Weights of a small mixture-of-experts language model, trained from scratch on English Wikipedia: width 160.
Below are experts of layer 3 (counted from 0) of a mixture-of-experts language model. Rows are named gate (a neuron's input weights, with its number), up (a neuron's input weights, with its number), down (a neuron's output weights, with its number) and show model dimensions 0-159. Each number is 500 + 50 x the weight over its row's rms, rounded and kept within 0 to 999. Numbers have three digits each.
Before each expert's rows: "mostly gets" lists some tokens that are sent to it at least half of the time. This comes from a sample of Wikipedia text that the model never trained on.

# expert 4
mostly gets: " became", "ated", " played", " made", " won", " found"
gate0:586522470499538532515527496472440477531521498471472604573437440441568474514474574525474508491455525563584540413511540571510470614481603465455467547427432488467597422503460427524483487429488526535447535483424459410565488412438415406488436508453453505481453467454505472464497470500456534505493522492498478449540512439488487464499545490531403483609522487587560404410394487407511449526534502456505570580595565520431515514483513591517501583431464504528479481564487486560436553448527513
up0:554515443531452536486526506497513491515461446464511555477388495521426579480494503531468482585537476474457483444531540479466544510575534561549494496536590533413439499523521450504529596461601557491478535421496485521533479477590547541452599511444429405576457508573461379501465518603481584475548489529547560503412522487544599455568584555500472519620548546575520518527557616416477438529514475515428482455496497486468387494484493463448507449420532475558437550534468567517455547538522459
down0:519380466476565509523596554507574511510473548531488492445435386533495492487416492430517479536584479488567575492626469516455527451589541551479501464451497514502529561538554491425531438520470425495522478530409526484583578477355571506429471486459459500486447461462464421555531516563531544487552488466494455500555406497549541479417454558606516532476546599472595530446492490513465521576486501552552496390438498463503530518500493477452525487473540516498382542552457517440474611515481438

# expert 5
mostly gets: " time", " century", " Time", "%", " million", " pm"
gate9:579510446517428528507574494422579511615514511493485536430493456520527392533572487596481381585470499512454475499493553469474460480473539410414486515468532539457525430486418499571538480539429492519520474514533498466473502500469437643547526516415559572494458501530495528482562466492503470473576424448496480477510535456454482406543569550467550478507570562495439494476527483464420548472434459561433471480465532379582430516418423524550450439541483621522514422483523454434440558540523537
up9:439401430521495513402556428505451471520484608491504485491481541448512519488557507567605503588500486565452442519508567461532526491532501470442470520543520454600472444486456538525505552503530523550352456520417474492519544444472510562620535528600454537504500437560504459587562482543451491472423576559463531510566566517531490399505541356491415525374492588491546441496563532517428456544479454518433424519440511533479512504471572482589532461473542476558531508522525521548525493502548534
down9:549503513471530517455471499501420461480528557521422538508510524427475471571448464458439477414427467494428493536488416352501495416446532536458457403538466463479482536560471605590466512452546557505522383536478445503516473528476545446498501509460417463497476428471438484532490430552478469518438452437558540604513492473528395486491498428516543425511540523560528460502501635393557552489509534519548458466577351442508532449613500548520512515547473476504509506492463428502591578476519488

# expert 28
mostly gets: " his", " her", " their", " its", "ical", "ial"
gate0:452553484508500551524498550526523571543599459507516458536583420390438506514540525450504390562424534585578524473427505486475585520491580539541463450487591536511574552546463517485477467548418477482482533526541448437469521477416506465434565391507394473577516540440399484539468517501543514506471507443573466511545431453562504553503484496502557541479536468563520431409617602477454443446426441544565516476520512506556488524538519483527507506499605476489509485484601540523566471498422401
up0:507532537537497435553658542463479502489559503546611476522532489576522457567449529470508503535406472566546474545499555505587460509506547575369435521438540508488511438496545481393600418506461503471532507530523473561474508481604575512487581445562433542583502554437500504539441492473488545462629507444567484500450543540529586497517464471563577497467519496503497580501464540494498377435511494508528528562507490523600510490535556475511459544440616516546521455502530488496495455612537428
down0:538501520442461433483404442489450465460433493567411557512489500529487409584362508475391536467618391473469476490441428559523465508443514429515472512482504607528457482459523514470468454466530406527500453428472424466437482470415540437568487503491472423562535499501459533544527602591528466432435516526409510550454473456497508409529493426541531487519507521506482451497513491588501609506508522527433462502497462558520518466485548504507460439452468430377492485563412579494508489581547496

# expert 31
mostly gets: " and", " was", " is", " he", " are", " or"
gate0:464507490432548553525489425553457522495547577439465470506457536496505484569429460597472499545373578567509513531590533441436509440562477545487478391543487534590472527423471484584409486497369509540488506548503451492561483536421521521511505362441440464593464476459496498559470549547485512517513535457535580526490546500476486535412446538510553468543542460414479476471495443494466490604457420470463378535550476424418566457591552484523475447454464531480446563478487510483494480588503532
up0:510529536530479465466497585481481513477390497481570428507510507533451647531558525426485422527593431468558559593469588420519500439446494386511531627497560492452503517436506569441507453569486443500469550474495489434491501414435547454464579576503490497518523543429465451517558456489513542513499468587421417396394491525479536463516544502540519430480508576580499503480479526472576475586418499548377503597473551458542469525532486516446511539488499443483484477494436487493480464570455473
down0:453515523522600512543542589478568513470427477591503449470539515469502472509532479518575515641535523519517466468504492551443543531439529526516516483513484468552509462504428475619521531433498491520545505496528525462550481463499542583548436396495569587448505519537431551518467508562526519520528513497542516465418474519478538556397547502471482466504420380563452530452594458435427545562584481420520518543410566508488390387446483424477495534517514536494443496665558479509571467463572466